config.toml
n_layer = 14
norm = "layernorm"
norm_eps = 1e-05
optimizer = "muon"
batch_tokens = [32768, 65536]
Below are experts of layer 3 (counted from 0) of a mixture-of-experts language model. Rows are named router (the router's row for the expert), gate (a neuron's input weights, with its number), up (a neuron's input weights, with its number) and show model dimensions 0-79. Each number is 128 + 32 x the weight over its row's rms, rounded and kept within 0 to 255.
After each expert's rows: "gets" lists some tokens that make up at least twice as much of what it gets as of all text; "comes after" lists some tokens at least twice as common just before its tokens as in all text. This comes from a sample of Wikipedia text that the model never trained on. Tokens count by the router's weight.

# expert 30
router [154 107 147 156 117 146 108 158 148  71 112 142 158 135  60 176  99 109 172 154 177 103 140 123  92 136 106 119 106 163 133 148  66 132  70  99 173 134 131 143 128 133  96 188  94 116  57  96 184 177 115 132 151 102 182 132  78 177 108  95 116 192 155  59 177 143 107 131 115 146 103 136 104 118 135 177 187  82 145 161]
gate0 [139 161 122 119 131 143 126  81 119 194 117 134 146 203  94 165 120 151 136 171  98 120 120 116 159 112 105  85 174 181 147 141 172 173 102 130  98  88 125 126 174 127 174 135 111 133 125  94 136 128 102 161 179 102 194 111 167 168 117 150  98  90  99  72 168  93 104 158 156 121 104 147 198 114  77  88 126 158 132 162]
up0 [104 109 143 159 154 174 135 123 138 160 140  89  92 178 162 133 143  34 129 143 137 153 105 154 137 109  67 169  63 102 170  78 121 114  58 151  97 203 157  94 181 108 102 129 153 123 142 146 141 152 151 153 106 119 120 160 138 110 161  87 148 154  58 117 111 112  88 111 128 154 158 142  98 101 123  79 141 113 148 145]
gets: " (", "\n", "-", " \"", "==", "–"
comes after: "\n", "\"", "}", " al", " non", " co"

# expert 18
router [ 95 126  64  89 141  96 158 163 126  95 116 145 135 127 111 166 115 183 160 162 102 143 147 148  95 148  88 139 112 129 144 127 141 118  74  86 137 112 152 133 185 156  90 164 141 109  80 114 169 127 140 185  70 122 174 154 127 107 151 145  75 153  92 120 111  54  96 169 150 162 171 164 150 132 119 165 154 180 179 139]
gate0 [139 194 126  68  41 179  89 121 154 161 134 196  97 153  89  92 150 155 100 150 135 170 122 129 115 177  79  83 176 120 153 174 126 108 165  80 119  81 114  92 225 133 169 144 118 162 129 114  84  72 163 141  89 113 114  84 132 127 111 152 114 165 109 142 156 121  68 219 140 103  74 161 108 123 159 140 152 191 120 107]
up0 [178 167 139 180 143 134 150  74 149 144  33 115 165 130  77 113 132 124 143 102 160 139 134 158 147  87 204 133 163  62 137 169 162  82 145 166  74 134 143 112 171 124 169 156 104 101 179 130 148 107  73 126 141 115 182 162  61 166  69 128  99 135 172 131 109 137 144 117 132 112 131 119 148 108 136 109 162  89 100  97]
gets: " in", " of", "-", " the", " on", " at"
comes after: "\n", " in", " of", " at", " University", " member"

# expert 17
router [138 163 107 122 186 132 122  98 153 103 186 160 106 136 170 135 127 154 146 136 129 125 120 137 100 102 134 155 114 133 138 109 118 165 134  85 131 103 129 124 110  75 104 108 127 123  90 118 166 107 153 127 137 121 148  90 116 137 149 116  80  99  85 147 158 163 117 133 149 107 142  84 124 110 120  58 177   7  88  24]
gate0 [170 161 127 118  92 116 166 125 176 181 117 172 106 163 114  93 115 127 145 162 114 124 119 173  77 171 110 119 149 137 199 166 151 188 184 119 211 106 136  96 115 131 118  85  86 164 101 120 120 143 165 108 122  88 119 137 118 167 134 110 165 115 128 111 149 112  88  93 144 105 158 129 133 157  77  92  93 143 133  99]
up0 [152 150 115 154  69 104 137 110  89  99 133 105 135 118 112 104 109 155 144 137 130 176 112 160 131 108  88 152 150  50  99 137 141 159  77  98 111 103 134 109 134 120 134  74  95 120  92 164  72 161 113 114 120 139  60 107 111 189 168  95 105 171 102 101 135 112 146 141  91  94 155 166 115  71  41 159 169 174 147 105]
gets: "1", "2", "0", "9", "8", "7"
comes after: " ", "1", "9", "2", "0", "–"

# expert 10
router [163 131  83 156 137 105  74 110 100 124 155  71 129 135 136 143 146 135 152 136 163 104 148 138  95 127 150 181  94  76  92 128  85 113 111 132 107 131 161  81 141 118 149 128 105 141  92 132 155 172 168 175 133  88  92 147 109 139 116 143  58  76 153 103 108  53 138  79 122  83 120 155 111 140 160  83 180 102  84 153]
gate0 [ 82 176 160 108  99  79  82 125 109 130  99  87 140 157 140 136 156  82 169 132 111 138 106 150 144 100 144  91 174  99 118 177 127 115 156 130 137 125 155  92 112 141  97 116 132 129 114  89 120 122 110 121  97 131 145 141 110 107 124  96 101  84 181 149 139  87 112 111 163 160  72  90 224 167 103 137 194 141 145 116]
up0 [128 127  80 161 110  63 109 122 114 141  49 113  56  97 126 138 118 150 146 128 131 146 133 150 113 110 168 183 107 166  87 108  97 201 135 161 160 107  81 175 144 121  82 124 191 138  87 183 154 134  53  82 129 150  98 194 147 140  89 171 121 146  99  52 213 133 161 102 123 102 113 106  93  79 105 153 142 155 136 130]
gets: "1", "2", "3", "0", "4", "5"
comes after: " ", "1", "2", " (", "3", "–"

# expert 31
router [131 154 178 113  97 136  75 152  80 113 128 108 143 101 163 161 147 188 118 169 164 104 103 155 158 129 155 111 125 130 115  99  80  91 152 156 108 150 141 114 139  94 208 145 183 176 152 180 131 176 119 125 148 144 115 151 168 142 170  76  71 105 157 135 109 131 160 134 140 139 110 104 175 148  97 147 141 147  80 116]
gate0 [135 112  88 127 168 137  56  98 165 159 194  93  81 153 110 121 118  91 157 167 130 149  78 140 150 121 124 136 100 184  75  58 124 141 141 122 118 104  90 185 163 131 148  85 162  89 161 132 116 149 160 166 150 116 155 122 114  90 160 133  77  84 133 161 140  89 137 136  94 105 123 129 126 122 123 152  36  67  83 144]
up0 [112 158  95 145  59 145 127 107 128  84 150 127 101 165 100 132 174 153 140 208 105 157 154 110 167  76 124 131  82  25 132 157 168 125 211  85  99 119  86 146  99 102 143 135  88 138 112 146 130 120 127  54  96 144 109  91 145  87  97 156 187 132 135 151 133 178 181  79 179 169  91 158  56 109 169 122 168 110 128  90]
gets: "0", "5", "4", "3", "6", "7"
comes after: "0", "1", "2", "8", "9", "7"

# expert 22
router [160 146  92 169 165  83  42 141 135 128 129 118 101 126 133 115 138  97 116  82 137  53  96  57 163 141 123 155 168 108 156 134 156 128 115 167 163 145  87 132 159 167  78 119 105 158  95 116 182 151 129  82  78 106 141 125 101 154 127 116 142 170 114 105 151 180 164  89  87 104 108  89  47  96 102 132 109 108  91 162]
gate0 [117 114 109 111 124 109 145 154 115 126 102 105 126  99 141 146  65 183 106 143 211 104 152 124 154 108 136 136 136 110 176  97 170 154 102 148 113 178 161 115 149 163 159 138 104  69 155 118  94 151 165  52  68 118 152 107 108  93 133 120  87 109 171 122 126 161 196 110 168 132 169 144 178 134 111  70 170 114 147 134]
up0 [159 137  91 139 150 110 129 180 106 105 151  72 128  90 200 107 125 178 186 111  96 126 118  55 121 114 137  85 169 147 153 123 174 146 133 190 101 160 166 114 105 166 155 134 111  56 131 188  91  79 157 125 110 144 180 103 104 139 102 100  53 127  69 122 113 119 174 174 143  58 149 153 133  94  88 182 150 110 146 108]
gets: " ", "–", " (", " +", " −", "+"
comes after: " |", "|", ";", ":", ",", " in"

# expert 11
router [ 86 112 143 159 158 118 160 122 113 125  90 118  97 193 199 172 127  95 114 181 134  99 132 133 107 219 151  62  58 156  89 121 132  90  76 155 108 122 141 168 138 112 166 114 121 113 155 146 149 157 144 128  93 132 146 168 102 127 135 113 177  82 139  81 105 163 134 127 151  63 147 105 165 197 131 114 115 144 186 185]
gate0 [150 144  79 134 138 166  50 123 122 125 178  86 116 160 152 104 176 111 138 104 180 121 113 150 147 124 103 106  83 118 228  89 124 132 102 103 126 200 134 150 132 118 107 128 137 111 140 135 121 152  74  95 121 175 128 130  84  66 121 119 184 141  97 175 164 108 145  89  94 129 140 126 103 141  52 142  72  59 122 109]
up0 [101  52 160 163 174 174 105  95 128 142 138 190 112 122 111 137 107 139  97  88 129  99 146 126 171  88 153  62 103 175 104 142 115 127 136  72 129 164 120 102 139 155 152 169 161 156 114 115  87 138  85 121 111 182 152  94  81 135 173 143 116  63 110 123 141 184  57 112 164 140 169  36 163 107 130  80 119 127 165 107]
gets: "-", ".", " |", "|", " The", "The"
comes after: "\n", "-", "|", " No", "'", " J"

# expert 8
router [139 103  91 136 126 177 117 187 144  98  82 141  66 143 139 105 179 177 121 144 101 131 101 101 161 118  89 163 109 162 125 101 206  89  95 109  84 156 141 124 138 160 180 142 101 161 120  85 111 177 158 144  99 122 168 137 209 113 119 162 135 180 100 164  78 143  79 126 119 142  79  94  66 149 116 151 179 114 122 122]
gate0 [140  99 172 134  87 167 112 134  93 137 137  72 146 127  90 187 153  87 109 163 125 165  91  97 108 139 163  78  93 197  92  92 154 164 104 147 174 131 121 152 117 137 138 136  98 122 112 167 125 132 122  88  76 168 138 151 120 129 118 105 141 157 145 149  76  92  92  80 150 179 143 100 151  81 135 153  92  94 128 129]
up0 [137 134 150  81 153 128 115 131 121 159  98 106  55 165 165 137 141 114 126 156  78 173 122 123 166 107 194 122 115 152 152 138 148 105 118  67 136  56 152 126 174  92  89 107  94 157 183  96 104 134 163 103 177 144  90 131 148  87 133 118 172 122  98 105  97  80 168 173  69 111 103  90 162 188 126 206 114 127 131  72]
gets: " the", " to", ":", " The", " his", " from"
comes after: "'", " to", " of", " by", " on", " for"

# expert 5
router [154 165 137 117  84 102 114 155 134 103 170 130 137 160  77  99 156 187 179 120 181  84 112 144 142 103 119 105 121 195 167 156 145  76 109 138 140 169 176 100 123 165 187  66 131 175  94 148  90 131 131  90 125 138 135  96 195 145 132 160 138 128 151  47 165 105 150  78  99 128 164  90 103 125 113 193 110 133 158 188]
gate0 [145 142  95 132  83  50 135 173 106 137  94  89 101 169 145 116 157 120  91 106 108 142 112 147 198  97 152  73 184 190 127 121 186 124 132 147 161 140  91 115 155 202 126 111 111 118  62 171 184 150 148  61 100 135 165 111 141 197 126  91 154 107 155 147 108 130 102 126 112 154 111 106 110 170 145 135 186 105  80 133]
up0 [132 152 109 113  84 116 138 156 137  66 145 162  94 171 122  60 127 157 105 182  91 161  94  96 173 181 150 164 144  82  96 207 115 125 134 116 175 103  80 101 119  97 149  76 151 180 126 127 148 111 168  95  90 147  82 129 104 127  68  80 170  84 138 125 126 153 128  74 108 129 146 193 151 143 132 179 169 126 122  77]
gets: " |", "|", ";", " —;", " /", ");"
comes after: "\n", "0", ")", "3", "%", "5"

# expert 25
router [122 116 126 186 150 102 130 113 143  99 176 158 193  81 110 145 125  78 186 104 126  74 108 102 151 120  77 137 163  87 150  74 112 140  87 129 152 166  98  84 130  98 141  60  81 130 134 115 141 100 182 125 105 151 140 150 145 163 112  95 135 110 101 118 166 163 136 101 114 160 132 104 157 148 126 142 168 119 167 145]
gate0 [154 101 127  35 134  67 134 100 154 117 201 180 125 171 166 114  91 122 161 110 105 123 139 146 115 160  95 141 126  79 118 160 118  80 123  86 136 106 124  82 114 131 173 120  85 110 145 110 139 119 163 127 203  72  92 155 108 147 159  98 147 135 175 120 119  73 147 174 111 155 135 127  87 104 148 162  92 174  79 163]
up0 [164  91 125 139  94 146 116 147 116 145 168 112 151 149 148 109  98 101 137 124 142 100 137 115 157  91 168 152 181 168 166 125 133 129 182 165  92 153 148 161 190  88 158 174 129  72 142 133 151 110 143 149  73  63 135 101 133 153 151 139 103 131 220 103 115  97  98 135 160 118 118 190 173 124 138 116 111 169 117 146]
gets: "\n", "==", " =", " ==", "===", " ==="
comes after: " |", ".", ")", "==", " =", " =="

# expert 29
router [103 129 110 148 101 106 130  68 120 111 161 174 133 156 156 155 121  90 124  91 127 162 157 146 119 127  81  90  70 110  81 108 131 160 128 157 139  90 109 104 106 143 180 161 129 143 153 141 164  68 117 126 131 169 100 176 107 154 157 103  58 143 114 130 177 130 110 142 135  93 155 158  89  72 113 132 135 145 178  82]
gate0 [ 72 149 158 146 176 127 116 174 139 103 147  75  96 159 129 133 118  77 129 152 141 120 189 191 107 147 117 176  99 105 172 119 155  78 188 133 149 111  86 145 136 101 102 121  74 124 139 175 106  85 115 133 134 151 161 104 101 122 123 166 153 174  99 135 124 114 113 130 188 100 145 154 125 120  72 119  74 109 186 112]
up0 [147 113  71 124 153 145 210 186 128 145 108 114 132 134 103 100 125 172 110 148  78 154 154  99 124 141 121 132 174 122 136 147  81 112 131 179  80 116  90 153 153 117 157 186 139 128  73 122 171 162  89 110 101 148 150 147 101 109 157 165 136 159 101 163  90 149 172 128 101 136 154 125 172 168 124  82  88 167 165 154]
gets: " was", " is", " as", " by", " with", " for"
comes after: " was", " is", " as", " were", " It", " it"

# expert 1
router [128  98 153 130 164 104 143  62 142 124  76  46 113 172 149 159 192 134  82 130 121 148 136 147 138 132 201 159 163 148 133 131 149 136 145 124 159 122 153 177 142 180 150 114 119 111 167  99 118 165 179 137 137 172 130 144 100 164 107 123  67  96 143 106 135 142 180 131 124 115 100  70 164  74 134  87 127 101 108 131]
gate0 [152 133 133 162 128 132 116 133 180  76 139 124 154 104 111  39 157  75  90  97 163 130 193 100 161 114  97 124 154 112 148 104 119 109 112 124  92 152 151 128 130 108 167 154 164 144 152 120  81 138 177  74 169 138 218 133 127 170 152  41  42  95 140  83  76  92 146 105 157  98 169 133 114 135 163 148 153 133 159  96]
up0 [135 158  67  93 133  61 177 109 107 111 130 134 128 169  84 163  63 147 152 136 140 137 121 107  95 149 142 147  97  83 136 105 124 159 144  90 126 169 196  99  87  65 121 143  85 167  81 105 125 102 124 164  69 100  96 163 151 159 167 136 109 112 134 157  74 139 150 122 158 169  99 169  84 134 113 118 141 130 206  98]
gets: " S", " D", " B", " L", " T", " P"
comes after: "-", " |", ":", ";", " of", "|"